Weights of a small mixture-of-experts language model, trained from scratch on English Wikipedia: 6027 steps.
Below are experts of layer 10 (counted from 0) of a mixture-of-experts language model. Rows are named router (the router's row for the expert), gate (a neuron's input weights, with its number), up (a neuron's input weights, with its number) and show model dimensions 384-447. Each number is 128 + 24 x the weight over its row's rms, rounded and kept within 0 to 255. Numbers have three digits each.
After each expert's rows: "gets" lists some tokens that make up at least twice as much of what it gets as of all text. This comes from a sample of Wikipedia text that the model never trained on. Tokens count by the router's weight.

# expert 63
router:112102136136147105074137096139142120154095123128129128113156100108150102157167130139155164118127125121159133111094161132092127124114136105090137138093139158136107145151176121134123138092128130
gate0:113143157155116135116114099161137108077141104128087134115105137150115159151125183122112153143142124092160134127147097120132123176151114125108088143151135110145095142117103114146085088149133112
up0:142112109126143147112144152125122133118163129137170154158164122136145131104127107100132123104097128155097122142139150117161147109124147164144145129128097149095126136144120122116161147117147159
gate1:117119118134101139084118109137097111155114137165110110098123110116117134136140111139127169100158140102150090122067120151077111080130092098141156131128171146120123142154140116149140151121100136
up1:095117102146145115145130143135133141120120169117093122153177125088125112161141091165100119123126111164101136144134111093131155169107097169068122122119124133126143117158138138126119145132124166
gets: " (", ",", " |", " \"", " &", "',"

# expert 46
router:142155101134094115095139150167118088128145111174134125122083124143097123066120099089096140133110097118127123129082095163084175119145096150117132171134141143122155125127168135157168132125140100
gate0:097130154081134140128078128146098109104125117122180143116144131131124143135091146138102119131109149107159127075141153112147139135115108115127161133161104145119141176118154111132121146110147129
up0:114089129076146123131130133126070107079113157115128129118145116131150101101101122148101138200128129123124097131112143108164151147135150131122147140140132114077143159159174132163143137137131132
gate1:112141158132168138127099143117145158150108114095121145105160139114143121139100148139132101121143167159084081124145161115138135138129134124078138147102110116122127115133126127105104131119135137
up1:128172097108120100152171091138132137120142141136130134130085110143080138099116107153172128148130152081134186176157094147064125149167122146100133109124125137117138120080106140119154127185130139
gets: "|", "'s", ":", " its", "==", " their"

# expert 12
router:124117091088096152141127124111174152128121114101141148103154104086149091136126166119078127142095120112155095157143121120133080107102083134195141098121110113112153114084147145116138123149125113
gate0:145101100114138092123132127089134137113134141136135126170153178114120158148131086167119149133114111100103138133123092148117098125149113114151085125128145117154146108143161132137139103119130111
up0:130123121120159144148144141160061131148144134109139082103138111147155149142153117152164087134156111144120103170091076128098169131112124146131141120097152134093140102146112116142145155099127147
gate1:117137137145125121096154111102114103165153129120092167121107096153142131098139118146106153103137168108129095122136152115144121130160122184133122147108134089075118110183091130163085109196146146
up1:129096121163113136115120141141157138128140103132128132127097105095121135095170110156157093136094121132103135127106126121140141121157143121134116115119102098131123177178125119141132129121145101
gets: "el", "\n", " long", "é", ")\n", "is"

# expert 57
router:150111144142130150143144099104108148108127166149134111109156120198178113109120153103130115141183086100142117147128119078111121108115147191113109130119131115134101133135123145149137135126133133
gate0:149126160179120111111134094115113120107107143122144199125111143134159129086121136126129135121120136124117095128091122111109139143111122127155156171135136113155119162114133097127096109135095135
up0:127201115175140152152098128079163114152112098158136117124127136159128081094118144109162145139179124116110130134134112132142139111164115134132105143127127121150101197143107135109126120134092098
gate1:161132126167120096094166147088122143136117094136170162103135113154093150113139145123105117092123116141094155141150151108109135129145137092132144103126128123081106116123165152113135140157120140
up1:110106142111079159131158126099131169117130183106100116093109151103160171110129134105120109168142143133128108114103120151135110102106128156141117156136126127162160155114111119142123128094195140
gets: " and", " \"", ",", "the", "The", " The"

# expert 31
router:164163092100133110088177133122115098139127114151145107134120134124117102118096102101103145135098151103151125125084099128127129103152119163130120140109137101129160144147166146141130114145127097
gate0:090154128138140121135113148099160085161076134154150119150131099154114137136098140161145139121129152106140113093125150148105121142129131138145153067080151114159138135160115098103121143150084156
up0:082143114123159131122138116123118133145107155167160101124159125094121153194135153165114144095121141136131163156131182143119139121117125131105083122129154133114143138135100111141099128106141126
gate1:151152166109084121130125119123143137104160124120174163135109128140125123128141136155181094117135151151103135138122144178151089116098114124125088094136152127112155133109125111143149105108090121
up1:161159143132137092137154129113120116122151101124143143134109155088093113130129158088117113129136107160098165159107094160166119124129140161120114099151153102123167132083136091166132098130145087
gets: " the", " his", " The", "'s", " her", " their"

# expert 27
router:107126173115129107125161163104159110145129164131119130124151120135123092137163151137095114146136145156121146101130123122129142167120113139144125142094106166114129147125121096168124182149098184
gate0:144142059182141164167132148142158144111109147109123129152145107100098151119153145119106138070137181127163119112097127172138142106141083125133089139137112107139167127095141172120135140144140161
up0:108148116142151156199143127158134099114135127158125134164161108117071111123125101142110118093149164136106132123133151158161121105087099123127171132093085109133166164090104174114124137110102163
gate1:122123153157124106161141122148114141184111130105122128113120079137134121104116112166153134129169158109128143102133117145122134097128125083111143091139114139159123142092106164109091168076156107
up1:142153091150139167091104124159094124123074103183126161147140101143140128151137114159144159100128143114103106102148152128119116161092120148138096093178107167149114126115120137123120147100102149
gets: " as", " May", "ly", " By", "ing", " January"

# expert 48
router:080131108148116128106131109153092152146123144091161111121137113124075102150164149115129122108133135103144137153112102139140124087122165098092103114131162133128164108160118142126136131091123109
gate0:129133136144110115139124103134072142114067179116129140113139136107111144154163105127106108148153176146123089108148136114187110135116110126137146143111158113127110143153127142102141139122151116
up0:144098103104153111158122119101124121146107138127138219134147114135154146077113116123128114168125124150149108109135125190122137126115140173092110075125149147134166154124151148119083099166119158
gate1:112114140146166137113097097126127138178117099164099121147109118118113128089067137121103162121122124143106150118125125152152159156138079143118115152126117083133111118132148126112074097170105115
up1:146097152083049128141113140123104128101093120083116086117129143153128116182146134130154119120139147165142151116090186120128103114114155113134162132152104180133129164137136130162145177106145142
gets: " |", " that", " they", " he", " have", " not"

# expert 40
router:133082169086184152113106120137154144169166144133156145180112118116133187110136138099111103101167141091139125172063112135129126107167144125107122157144126163165139140142109138125141146140106132
gate0:095151113149121136105142149125123151115117141131139112095144108104141119080156145136117135117127139089122094115144138091163101137125112169181104122121129101106122131131158162181131104129126135
up0:106144109138168150145118132146113170089148152117130109147097139108154161102100140095094141084124137097146139135106102131119150098086154154152090152129109127126118151137110166142120120129119143
gate1:153145122108086170128141109128160097064137148186147061113122130111137118104123117146134116150129152138161171108125102121113114138119102132178130154116109111109112099163145153157124115118121144
up1:148159119106127131157137138097115189146123148127131162155082123121147130161125122068112115112124137101113125149118060114143123141108122134133107171115136121127162194138098127092135134075163090
gets: " to", " by", " |\n", " of", " from", " with"

# expert 5
router:178148125148113101140119153150077084145077098141097088122138099112131116121128141107116136125122136132121126143148090080164113088141110102141149150141125084137120112138102136100125110157132186
gate0:115147126174123136095118123090150123152140147150154124168115145155139115101066130111115134109112156091123135137170129106116144129138174153117126126136155125155099084173088154144205135104147132
up0:113141114109145075063119125089144172137118152112143106150119128096159104115130097163121090101161100122161131118168127141163155099110105140167108134099100147121139134090140140131109126143124130
gate1:141139148112134140082106115129107132152140153131092126111105101100139144108170125122128160151119096113149093148132176105138123157145103174143171082094150156157082102129162113081107141142164124
up1:121148151148124114085108125134130106153142164130135122145105084127098125122177139124126145130108117112170128142125167137141124132140129182113160052097110118145091143132144113102121114092160151
gets: "\n", "-", " ", ")\n", " (", " Street"

# expert 53
router:141079152130128093160139117126137107145114168155170134134147156164145147098100148090131130072114105129162126177099154155110112101085175152109142121100154117159106120155123112133119077166151107
gate0:136131116125097106133082156090154127125164118104131118150100115132058149150149148131143101107133152145103096105127119151138132109135142120111145134168111148101171109064105087093152109173190119
up0:150124142123148153160160108138107106131119132130091122137117140118170117085117130118119145116111140098128163137168125159149154193095103119145131127118171129172095136171167139122098118066095097
gate1:085113128141131123092133163132080117150126107115116131112148112150101118129124151128107118135111097119096153155130135100134140123147124144089062102161173143126125128128184086130164145131121138
up1:171124147131155114200152103159133106117109196135129134118117096122127162110102136106122161099126149120131148153125125110115118146125107106165121103115123132115105134110127125116123086106127142
gets: "\n\n", " the", " =\n\n", " is", " (", ","

# expert 17
router:120083089156111178137055107096125125133115103120103139114119113154134097123127103103114117133142113118098145130104129090136111105148118109165104173144120158179116166170160139109105139147116107
gate0:143126138176153107165129097142186137115112137114159133135103137100142123156131146131181103065156115121159111125134142111087111089118136109154149122143142128145149079110083166123133123157114125
up0:132132136166129141178115103138148126097126158135157125160116111157183120123090076111153112095131126122134138111124129110142165152123153119147121141171161127147123099120102159123119061112137093
gate1:141140128128117124126125144154143164118071109135117124127100087140126162134141173108137104141124142106116072102141107138136153086087115142144120125111121105114131123094112154120132154124119166
up1:158128122170115107120121097107139153119187120107131130130148142138126110093172111116096149155155092125121132181120138114151136162124134110126141153123117152122137124151130144124111080118132088
gets: "-", " |", ":", "|", "=", " /"

# expert 1
router:109112130176093127122143114112100139167119158135158160116096126117153137137135112150134139107146118109162138104104115125124135104151129133123092114112119185190156106145106129150095128121110116
gate0:159118116119123124114116151122158149127140080093156143169118085142081168132107109104138101096091128144157130121143143141122130153128111131122166120091146097115175109152104144123145091178116183
up0:157089124146131121163140124114138117105128169184106074142133131143147134113102173131100113114105107138109127085094098096120128146118100128049050124125076123107132102158161150146153138124152115
gate1:144191117150110140115154152178119140100112085157080148103152106162033139146147081110125097109151181134127126118104126178140133124131143105111164109133070089139113142120124149138138156113086121
up1:160149104125121148124124108150132096134123109150092158109183108127099117117115117104122124130144137110087129162136183104142096128112170082087172104136068120104136137101159126109122144119071125
gets: " which", " that", " after", " who", " from", " when"

# expert 37
router:110132137134099187099098155118147167084124137133110149105121141120108121139113127124120133136113145110104128100199110118136142170144101180101143138107113165109151150156129142133124092186121151
gate0:064140123150132162144120096114117155158088082175140135129129174153137160156103154097134116137106139138131133117127158134134129118165125151098130129099157131097178121118176126149119151122136140
up0:153122115083111088075151110100193162147116136107128124174159097129150084106132120118129155143138114162113159138128106171087100095073117067166132133132139149116081082120130098102143142116162124
gate1:178145123129157143113162100109097124114120152162102072115103115158104102161147116152124166122144118139135091154142150167124113144127146086139168074139178100158171127132073103083124092120114124
up1:161094110149127098099086149103114125128180128074114154093143108128134115120122096116113128130125129147139120076141130130124096088105157134149113168161116085084085130152118120159129108101126131
gets: " ", " signed", " Chevrolet", "ur", " Bra", " Racing"

# expert 35
router:138133141150120152129088128101138151138090136148146136113154123158127136147153079158136149145158095118119189110116106147118100152162139145144152108123124142121078117153185103098125106165148136
gate0:132146108130129112099141133137138148117149161146107118179113117171117144127164079123120081154177121113117111106131105165111099115123129130158104125117088125126170128133110123139095188101132107
up0:135117138104115158154132141122127122160105092116150135071119172101127137120099144136157115131082138107101111159151161105160138150131137103120146131146130128146102134116132167130158115120128152
gate1:137101138131113190109089133157086130104123137111113182141092142118106113134131123089089128124079092141111148153092098149178168160099145135113134157134147101122115142150140134107108129090176140
up1:090130076110095104122138144104129125175174131151159111153184111128149087112127144155135107144117148134114108092145165098104096109125136126159141112120096128106127127113123112139149143102072147
gets: " ", " |", ".", " in", " (", " saw"

# expert 39
router:113121148089133105128168101128155153146120148175142100133109160129105164136120128096110108146089139116081146123137124138145145137120111102141091096134105172121165163077100131140168122087131146
gate0:069113126140142157189127121125084126152108144093141125128128149114153100136123119170128167167115119164153105085147113098152149105128129158137145152145114094160127091142154144101137144097181117
up0:096119105140134123185146135127108145171172129087112115128118131131127109173146117145128134166098140146112148125138099098159147116100136130137129133153122117125121110084125112116137112123147111
gate1:140181121127116117097118099113127138169071098108124130110160122122103140165120125125091115121116148111134113116119096103071138087155104133127148130149115118169150174135071135153119149167130139
up1:100093173140162160150130153146122114065132134135121085134118179114131123119126148142120152117153117157149141148132118167105136157107130163118098131146155134072148071143171144105166130124097128
gets: " |", " Ireland", " England", " India", " States", " Australia"

# expert 0
router:114144126148158121130179133124142120099119126142175144144148112064095171162130106100122129065158132087128137164045150137076119148121162149128095127142121145132126117110152151134117139145139114
gate0:120152120133123113096110122108125116155126164162082148123114098110097131088122131133150131099130127144146100142122108125139126093145087158115149156117132156088157148134096126100089121131137164
up0:149139092136152148128145121135187123116157142128124135081119079128148103119131148091080155138136111150133160174129140120150170166087129120162132138162146137136126115165121118128141116121155120
gate1:151123097163157085130123139096173145160180149114123091140136135120111118157134142092128127119124148110138155092138095094135143184105113094105107109143120133141110122123128135139085127123158095
up1:136124153080127158155139172146091120128142134158097131108134094153105130124122117133147120110108136137100119093122151138133106110108150185093128101154107137104135128083105163125137157106102117
gets: " of", " the", " for", " about", " on", " a"

# expert 34
router:107116161094076126123130106132087154118158109137180124136136167126103095120160121125120158107123177114089163121145148128133106081082086085144174123160132112132126129117156146145102118120100128
gate0:151174117161119143101116095075139095128121101130137118150123109106086121114116147142114150138104163130131178184116190192116164104120121120174142181105130132116179080151127128130155143148118160
up0:130111120141103113154170142141120140092110155138095129114154122099164122114154125140046169132126113130116133137120096106099137134148170160111125115097124166126122122158176108115095107151110133
gate1:125113166145136143126132140134148122134102124092135163105094122156078141118170111127063130149118047157080147103120138112160107150122140110089119145130162124121142099141095107087175143132132128
up1:125166128121104133105159124143123128147144171129093150109109142089153138160115105130108150133130143127136116124143099158118102133141160151108117190106138099142141135137133059148152143145092117
gets: " |", "ak", "See", "as", "s", " were"

# expert 49
router:106125132142064146108119130131114133125127085130120105142148095123142171181110124140107123171117153117111151150135094140096116142145159094162130128177144133152165113130138097108170154145104118
gate0:135159124127160104090105158080134130149128125118135123118119162080114154134098099131123113138134120094090106154165109071111174088131105115143123122144084107108062155107118138122184121131085125
up0:142107116160114163168133088169132107132145126130154135142139095169161096152163172128142129111122145138163159127082153164136085164111132130116109110116182149157174143181131103154092147107174099
gate1:091118168118083151118127071113128176077159139143152172154167092177143141129154139120117137164133115134144089120147150143176163159149140152142127185138114097122131166168127166138127170142120104
up1:131117149124111139130122092090151121128105137134106122175116086135176124132072109172114113150180111146132197136135146120128118186108136136127155094128113111116129110090135147138092098100131105
gets: " |", " and", "\n", " he", "6", "en"

# expert 11
router:077130126105134098098163085128155152130142101148189106158093124122092159141182151138120123102124136141131178154107115155155142139089160075104150132139112142096128164129116119101081156138086090
gate0:144083115092172167101119175092093129106077168114092115121147162124142107123156082151155109174142111142142097136140122087127095086132118115144130136173135106164091099125158166128147132132134146
up0:138100134135163161127126115107182134150090138131104126110137107123135102138156163104144131085142140128151163122139117124158115119118120096132146125107147125166105168104114116146110130140126114
gate1:143138145079115155116113143072187124129118117127127116108162160117143113120103101129116097147109142103141170127153171088115089159174098111152146123105102125148166136077137124103171119103147176
up1:163112140089080102137150135114115115164143139142130144131078079118130157136125143139161092134112105113153148153136169175177123106089169096128147087098113140090164157068094108124102171077123107
gets: " with", " including", " such", " as", " has", " are"

# expert 9
router:132169170184152113132107166161131084137119096152137138101138089135135078138115156102096146140140132127129173115134128107141097142153147159119129152073151122156128140123130121135121123111123090
gate0:144156155158107147135105147089162111117104144113144125160113125150089171116130143117149154150147114104095092149126101124158135140134176133112115116116100126132142166126118125165125152111111135
up0:130112112116150124131124147163100164128138145080136146098162144107128120143124117159157107097094171149122146124145162136108112125117113128146168112161152105093100103145130116093128082140108146
gate1:136146124138108102163169071147120104121125105091108132119134115100153111116115123091094115130091115168121131133112126122163140136126143177133148138138131113138102107132110112145163096145088176
up1:140122153108123128121127141150162131131160095177136125090163153134138133125168119094087057106106131140164140129107111144111090092106141112128112115145148143119157131134121162132103089062144108
gets: "\n", ")\n", ")", "2", "8", "4"

# expert 41
router:159123115165059155136086152128133108125147148154153144166112146144109088121114154140164082107130105132148129132087123123116183137138143100119131158088104138155119116092131157121143174151133173
gate0:091080148198130140139138136167126122101158095118068114103157137149149185120100137096098151072076116141139091123137080092186133159127115144153147108121219080115145111160136116116126087101160071
up0:102101111164129106097122153174132120130134108128116090152141139126136168123112165170138125092086129106175113140111074109184156160127115097125115129119152122124117111132102118123094167102127110
gate1:117204146191119138128123081095120155147128165140158127150116128144095108121143171141130137137103118136155107137131140132141176181079151164107166143103098138114122084164115108150119099127135072
up1:090083138111131126125129152160117087096079136102111140107168068154121153127104113154099145128093141103132148120150095146164149106131119104170113144164146092114152117110164110059126127138157182
gets: " (", ")", ",", ".\n\n", ";", "\""

# expert 10
router:119124136134142140130116141108122136093146142097112103151187116138161118099114120085147112131142132101091115183110128112086119104118129151162092150145135126099105124120144167154144134107144079
gate0:076143153106122123078116172091105128076115160136105129128111196105112137150121156083147132140173116105142103089144110144134118127145137137135127143153085111147137126156107127133096129120134101
up0:151137095134137094165131087143163103092088105108150147153085122169170136125144133147119150112146141135145121104144068104113099158104169168102142103114120146127151115129144155080106118086166143
gate1:141169133164141111115108167086123125110135142123147086116107099138141119102119149105105166100120100120152125132170126131190142105080132137131127156139114139100119124155150123144140154151144111
up1:157073164115080125129149144162102100096134087078145143124121108090119153137129108148147090131136137090143157102116138141119141153129135119186130115119153092139137133102094129147149146106106161
gets: " |", "\"", " (", ",", " –", " -"

# expert 43
router:163084140137158112102161114135145141110156081132166168104128119129130181173127091093127104105150091064128108148104147118123143105169138168134139121165144089086096161118137122149128098116131127
gate0:121100123184159123188103086150133117130112112116122132117104106165132110156160153135114140171136077139125158131110146124119123133115168167139100092145093121115119113140144101110147117109114109
up0:121101157087096068133133153178072151123130127109138121079107096121129087175142137130168078096147095092152107135137141122108146102161130102156132152138115110122127156086092076120098088119147119
gate1:112073167136108121123111135082146152147104131103148126134101093150168122111141127113104102162139119138124092150110133084122152133151112132108129145113115125102114058144141149133137156133118121
up1:086132095098096079108162167100146124147098115172121132137168131173120094118099163134147129094109169164135103106150131106141135100148113150091140121138128132135129180083123148114159129129113148
gets: " the", " de", " a", "l", " The", "L"

# expert 4
router:128145161117145103177180167122146118154131109065130108127120144092153169112120137136168129075141115101132125130092068086158162119149105127131133121099102168168117086085078150144099129146150101
gate0:093115177139143155149151158158114160104166087130119140159137164140147144111144101135113087108128140129159063141131091126099121113122115140140107165097110125144123126142084176133105152114119110
up0:170168123111207105106131098135159132150104143113124130076097148127090137145101131143185168158145082085148132132123161116136107149137138125094152088150166159106116143123131094107077166106152143
gate1:113112155145129145156133137168159145105130113121097128152168128126130096142109103130107146112142150126149128076141142098148130156162102172097088126139155158159147133085161119129123109102148132
up1:125116126105133137094106112057108137130092146145177151121129127131117171128157135097158081144166136150104137150107151111092136097124146098176163130131116153127102129142104182113131160120130084
gets: " to", " at", " the", " on", " from", " into"

# expert 51
router:112142126154151137096081108127086144166133140134118131110140127093115136154117127130123086120144140140103110092145151132141127140164136108128147148106146176117057100174139121115147152105125108
gate0:121194103104113161145129156126086163130117088117123159160093097118144151138133161136123135105131131129144109122149143114129154142142136133171112147172116107116158164134104094106142118146125179
up0:143135169120132120147134099102153151122176119157065149122146171135092094129134094137157110153146152122089163144110117135143111131103136142107130089104136140116101120108144093170063130161155119
gate1:137160081174138143160134142139147142128107170102131118106127126117163094099128104098111149114099152141170096158105127092095114152136122114103151099148126110149125095075151132116117123115121098
up1:153125101165143144139165144145159126092147117148112106087114185134115137115120085145144114110155129097075111138105103107131091137147139098135133094146093156138129132121070166111114129108116138
gets: "–", " ", "-", ".", "/", " ."

# expert 2
router:127152079139135153129092092123081126121115111147124158105123126099126143121165149112165102144160088134112155153135113164160111112157114138133131077148089105200125156123151138126137154091110099
gate0:144110120102116116117112143134150134119141165145131109118132159113138118082122118128137139086133118115161132139100170120099108153126127162122076128126147136103126144098093145157139137098098081
up0:055135108134090120106116108113112126136102089116141138116138187139137124127149124124154066129124173112162106118120125135126144090144166078125149149110093149110112096146109132093104164175136127
gate1:164151116123108144111132156105130131135128175120102165139074123170121103117119152094127099085128121082130125163113114077146159170123130152127112114174134150138104114110133107063053116117128123
up1:153128138108133140108154110161142175112136121137133139138143114139103140109140106184113119097132141099159135134117106143137161126173134127156124126116099110110104168133121108134114116119121117
gets: ".", "in", ",", "at", ").", "\"."

# expert 47
router:129121117154147126135165114109099100105153185150087139130131119111163128103140131120079119109140086139120128106123157119108132130137149111137119090178129102134146114092170124126139095141120122
gate0:136184116081097125103152140153126167099167180107113164117104140182106114164107115112120192186113166130137124092122113106131145112134134133142156124148126110153171125111109124124128131126114106
up0:167100159130182144106153141129175128137140135146137090137126092130104128117135114128115098130100120098138147157122110115118116142106107102096096153097116125141155159147093164116121148130124119
gate1:101108156161145138145135123121120147109146129143125120118134107115116113132119112104143108145158159152128097155132109137131097159127128100158108144107168129176168119078106103161125166147115119
up1:150139125120118149154128143120089126139093114115119145115119112112129123174122132147068084122123167158148096129099121147157140098088110141140102183160164096139181106111134166106141178072119100
gets: " It", " it", " United", "th", " The", " New"

# expert 32
router:144131092120160106127092115173180124114095137084106151175152141107123113119084145123157169118156093148136120110090130169143136138146109134098116104137134125129150142128089098142126149124093136
gate0:104119122134158138154133128127153128115119116121121138141128156135067126113140126132097126115155115124104118206130102106113107097135134144141174148138146156112109107110128115119084109147082091
up0:104134165168132158135129148154072158147151168112127168164163150195112146139151142139093131142136135115083160082141134119159102115154105146107168153120124117156141083146156116116092111163160112
gate1:128189089189113124113121110128136148077129092130136081151125123133103140117144135148126121108115127129152146127161135126114136085146128136105102146132137093140153168138086128119147154161132125
up1:139120118183098102081129119111132126100119090126131130146098115120069120142111108137169100095115157120141150072146141154148181083152142100122160085157111089152138155125127162133070132172126133
gets: ".", " ", ".,", ";", ".S", "202"

# expert 22
router:152177083112150212127100112133112141095094122134132107164150121186163113119126122130149152145198128141154138139201111112104131091141135139085100108115132127081134142129162126145145126119110152
gate0:133168074163131112152144146124122133141137195122132158142139111111126143146108118119148124105109106120097104131105123112092151151127134168099160090135126107115121093121141129122126102144144111
up0:112118171151081145119131111094157121156161063146099146113154096134127154134099106158091080111127134169115155136128152143123124120147139100145156137165110111129127192138106140147059119101105156
gate1:125109115153087132113133155108168137098092167093110157165132098144115126118096148085132135128099150184111151152135111079122144121156107106127105124109117136131132146084126127146134126150098116
up1:119120137113170097152121122151088145165162096144173079119122147129147140160158100134114106116134119083111095084114128187129112139097129170114154135125144134112133106175118135121141118102133140
gets: "201", "200", "199", "202", "198", "197"

# expert 25
router:128120074138179093105141095114110080116123138083131129145107127145121142145126111137108171150086143126136123091102157101089088092080099129177144113120147126149090143138097151122157151076126134
gate0:147151125132114136123115112088156113141096114113134107123161147133132130147110108122172131073106110124139153143126133103146136173223143141143111111171113114136132127121167119082149131123119114
up0:125149154137125180141114161179074132106110108179127110136117149128121125130138095152100116177142164116094103141128160150150125100104078108131174132109122141083135111097097140147122124117115164
gate1:105117100154137144155105113153123160158095152082106136178171103134100133136158083169131146135108113180117120122107089147117119126139149160124152121119154163169099145107109145159096145154140133
up1:144142167094104121153130150211174132139119116127151127104111139166158170143128129088117120133108122124140132062096167122108097112163116106134147136149128156152142136104119132125093167106138104
gets: " ", "al", " a", " one", " part", " an"

# expert 30
router:087136133169161155106071109088107159152129115138093173137157136162106136104173147073106103166128140073104099133147099150154141113111098139142118153103133125143126124129087069121149072140112169
gate0:106142107118137161162147148143107105126109130137152112124126133162111112153153083113088143095114135117141153125114100093137139138170143100125138171156110104126109129129118125149110156093123100
up0:124144147096128108142146165060077112135101123177134168139129112129122174144131125107077107128087143134133113155091140184138125098143130149098182143170119104114096144126120110131159132141119089
gate1:135182187165106127125143131145133137116150136120126162119108073134145146112132151124115122098126153140180065153151115118139136153161117096142128128125145110098154122132100129173124148090127115
up1:138158144128096119087130158112134127150128142092177132147159065136159142158125135145107115158086128159131114098153118177122133156098146107124122115130126130121125131106159078161095122139143111
gets: " |\n", " −", " +", " non", "o", ";"

# expert 18
router:131142118128088141140153116115135154149129145083132170142115109124135072132157121186135109158124103117166117129122125119116149160125126154138116084109101120131127137104119129154119173128130149
gate0:157141125124134114148149132143172142155162108113079132155159174087126098097117129165124132130086111109125124122138126137114161167111117121134102130085171124165162164124144110139146137167120104
up0:148135125126104095149127106136114160116107162150103184134169101130104144131110127142112072126114173134147132123105119128128166140147126167130183155109176148118091135155124164166152105115122142
gate1:163099119140141115110134109145183138109131112151106078136161103129139145109122099133091123087127121141145161170129129114157108108100146137129130151120129131143152152141144123163159115144154115
up1:141156139100123169117160099122133153121126126130151106113137112145113127102094117155102159119081139133170182145132161149107118147158126059148130162115165126157152154138097118137131147149140113
gets: ",", " this", " it", " which", " This", " is"

# expert 26
router:118163107092102156119089165159112138136121135092146148145079117130130132108124142120130157142127118144116133080170118131152127144129138110128114119139138103124110151131118115128133068145129141
gate0:109154135135088127127124119105104174141087118128106083093154091190142159140089092103091145092135139179141139051128123123121138115142111119121121114177126132140086125182130141130134129111169200
up0:128123154126075163139128124167118150100145145151165130163124103116139166139138146140152133081127115146148102170094137124151089149116138151130138132109157124130167126134144091144116107134135101
gate1:146129136194152136148123146148158101129125163131103177142145131152150133100133147127159172128089139111142145126128111150145135116143163172134073158136144120157081090104147133166137126127162124
up1:135096148131098122149131116148135172151163150122135164142089106128214104158110144082120121128092158120143096132111130135118093091098140114138125147151132120128112122099139094119092141138108158
gets: ".\n\n", " ", "==\n", "==\n\n", "===\n\n", "===\n"

# expert 60
router:195078134093136123108159126128133150114157137100112138112120085151140120134131111128090138128127134174128152114167143132127145121111178127150183117154123143119137132139108093090138133113177096
gate0:085137110144147172148146111145097132128110156141153149125123100117124131141123103126133169081123117100135128128158124137118120135120123067114137125132132151149125156161117132136148148076072085
up0:138083130130146154100098116136116105142111118136161130143121140132126147123074135125115162138154157134147164109078141128149109140134089102133157116131132116129173129169102118119150139154117157
gate1:136121131113125137117143120152129154116152114126127137130136150133144100116135119151144109128121131145143120075113123146149083106106100111152135144128120109124150195140111062140140141134157111
up1:164133105130146123105144093148131121145133133151125122125121156115147109155130108127115086130146110129107124081166104095127156102132105126133139062154119101114119159099105128138139162156153140
gets: " August", " May", " December", " February", " April", " September"

# expert 44
router:155114122123139084118118113133132142131097169171146131099133117121161129151107178171142175168131101160130132136112159120081126155064082129090148162138135138108116114155134140130089098124125149
gate0:128151150135132140127158111089112167108082148078166159135128152113148126123102119106144137134097088069094111135103141084154107086164141185148160089144151137123155097126150095096146121150149115
up0:121117143142122103143181144149105119133140154129134125132122083125128092128116112148132110116130125103097098144133140113151158120099147133173132089138124091124160130097198077097092152139125132
gate1:142154117119107128136128141105157085136131150116141116135134118127124165105108145147169120126092130163104090097132142107144140109116089133104106127133123142137196122099143156118148124079101147
up1:153116070080111145106131121130173115152133125095116102174112105131137124098130132105135096104111134089080138137177120122113145088100129107099085114103094153144156134124116124171130146090128154
gets: " (", "31", "1", "19", "-", "disambiguation"

# expert 58
router:140166087132135101164151137106135113162099134133154082108113076132143143127159108152139108198155152168148143152103109141140138137115111134131092120140127135077122108097125114126132074134112089
gate0:131140173138118109186130096115182136132127124142138098171114124135115179153162139122147132141136093129123128115127109155145130113089136146149108102156113102109115179118096143182150105119147144
up0:084151164128132088146122101131113159116108108146129159168138108122131129133153175133133124144156119159104162105113101134137104100108189194127132127151135111103112165089113146188165121138155118
gate1:175133137164112118111151130108122090082119165141105117102123124117101128077149105159142162131148144127121114147122074132137112149151134130194087089152073161131151126116119153129098129120082138
up1:164126151148169130168129071145114139123136182143126132161170144099143169081110137128123163139107117124139156156128110135103110152169132124157129141140116124104090150143110164121085134109109142
gets: " in", "In", " on", " In", " is", " within"